config = dict(
    d_shared_expert=0,
    lr_router=0.000849,
    max_steps=4235,
)
Below are experts of layer 3 (counted from 0) of a mixture-of-experts language model. Rows are named router (the router's row for the expert) and show model dimensions 120-159. Each number is 200 + 40 x the weight over its row's rms, rounded and kept within 0 to 999.
After each expert's rows: a language model's description of what the expert responds to; "gets" lists some tokens that make up at least twice as much of what it gets as of all text. This comes from a sample of Wikipedia text that the model never trained on. Tokens count by the router's weight.

# expert 12
router,200,197,219,179,125,196,238,181,220,167,183,269,229,187,205,221,215,192,236,181,150,258,112,204,191,241,147,205,224,137,194,159,307,207,168,256,188,197,175,192
What it handles: Ordinal suffixes after digits and geographic or historical name words, as in 17th century, 22nd, World War, South, West.
gets: "th", " World", " United", " South", " West", " War"

# expert 19
router,151,199,289,291,207,240,303,213,170,157,150,179,245,160,168,146,150,161,180,162,201,211,221,179,217,276,178,210,249,213,189,219,266,172,195,169,144,188,140,128
What it handles: Capitalized or common words in arts, film, music and media contexts, such as art, works, Live, Visual, Best Director, plus article an.
gets: " an", " L", " B", " E", " M", " art"

# expert 4
router,145,163,258,229,182,178,219,235,115,170,171,139,270,226,193,184,182,135,228,160,244,200,286,180,166,243,198,239,273,164,158,209,248,194,228,173,213,234,197,191
What it handles: Relative pronouns and clause-linking words after commas, such as which, who, that, plus subject pronouns and abstract nouns like result or dispute.
gets: " which", " was", " it", " that", " has", " season"

# expert 17
router,260,155,136,191,213,235,130,219,154,195,150,173,185,139,197,236,113,158,197,293,201,190,204,153,148,189,120,188,247,167,194,223,216,183,200,202,215,202,164,209
What it handles: Paragraph-ending periods with blank lines and == heading markers, plus opening quotes and the first word of section titles.
gets: ".\n\n", "==", " \"", "\n\n", "===", " |\n\n"

# expert 8
router,226,261,221,287,181,210,130,201,164,190,216,170,258,150,192,177,176,221,208,265,210,111,203,204,152,197,236,214,210,234,159,159,152,229,259,109,155,202,173,223
What it handles: Closing parentheses, percent signs, quotes, dashes and unit or score words in tables and results, such as kg), %, votes, points.
gets: ")", "%", "\"", " —", "}", " –"

# expert 15
router,203,291,256,196,174,174,170,173,152,185,188,193,149,284,209,237,141,261,258,272,229,194,144,218,196,260,160,187,194,246,97,229,183,204,160,184,274,277,202,160
What it handles: Auxiliaries, pronouns, conjunctions and adverbs carrying the clause, as in was, not, be, who, but, clearly, otherwise.
gets: " was", " that", " is", " he", " not", " be"

# expert 6
router,193,149,223,118,300,258,166,184,219,182,134,258,143,174,202,213,200,177,241,221,219,256,262,147,246,139,145,192,114,196,241,227,156,179,229,162,178,228,179,255
What it handles: Space or opening parenthesis before a number in tables, scores and dates, as in ( in 91 (31 reviews), space before 1989, $.
gets: " ", " (", "–", ".", "(", " $"

# expert 16
router,204,196,184,196,271,214,193,156,161,196,220,205,167,161,213,244,255,179,168,231,183,128,171,200,181,221,204,141,155,153,219,182,151,141,177,206,270,120,199,249
What it handles: Colons after infobox field labels such as Stance: or Plays:, plus slashes, semicolons, coordinate marks and dashes in structured lists.
gets: ":", ";", " /", " –", "′", " -"

# expert 25
router,149,248,202,138,194,201,276,217,296,246,143,191,184,226,216,149,215,176,224,133,210,240,251,174,194,269,157,241,203,180,113,173,225,196,198,208,212,280,202,193
What it handles: Word endings in technical and chemical terms, such as -ine in thiamine, -ity in Objectivity, -ics, -ology, -able, -ry.
gets: "y", "ine", "ic", "in", "ry", " life"

# expert 28
router,144,273,249,249,153,147,207,171,211,182,137,167,248,205,232,175,133,202,249,135,205,224,212,175,216,174,199,216,183,117,218,175,205,146,233,211,233,223,233,263
What it handles: Periods and other end punctuation closing sentences, often before The, He or It, plus ones after initials or abbreviations like et al.
gets: ".", ";", ").", ".\n\n", ":", "\"."

# expert 27
router,128,223,246,214,156,175,153,247,206,236,200,256,199,241,239,200,167,164,175,177,186,189,251,251,182,215,233,213,223,230,264,191,207,204,201,242,93,158,193,176
What it handles: Articles and possessive determiners after a preposition or sentence start, mainly the, a, The, his, their, this.
gets: " the", " a", " The", "'s", " his", "The"

# expert 22
router,157,183,316,212,165,223,144,273,215,219,239,158,221,223,148,102,245,191,159,183,158,275,177,280,195,193,208,230,208,130,171,136,264,274,229,209,166,172,164,196
What it handles: Pipe characters and header-divider rows in Markdown tables of tracks, episodes, awards and sports results, especially at row starts and ends.
gets: " |", "|", " |\n", " *", "|---|---|---|---|---|---|\n", "|---|---|---|\n"

# expert 24
router,204,297,199,196,188,186,112,194,179,173,138,227,258,244,196,256,166,147,243,170,153,207,295,157,169,207,257,213,203,175,165,184,154,195,170,183,171,171,156,181
What it handles: Final pieces of words and names, especially ch, 's, apostrophes, ing, as in Ran-ch, pin-ch, Doe's, track-ing.
gets: "'", "ch", "h", "ach", "s", "'s"

# expert 11
router,216,206,251,106,223,136,211,291,205,223,196,189,222,186,234,203,235,191,189,259,201,287,208,226,178,172,228,161,249,200,166,236,244,199,243,218,257,181,160,174
What it handles: Commas, and, or and & separating list items, names, clauses or date parts, such as Sathyaraj, Geetha or March 17, 2083.
gets: ",", " and", "),", " or", " &", "\","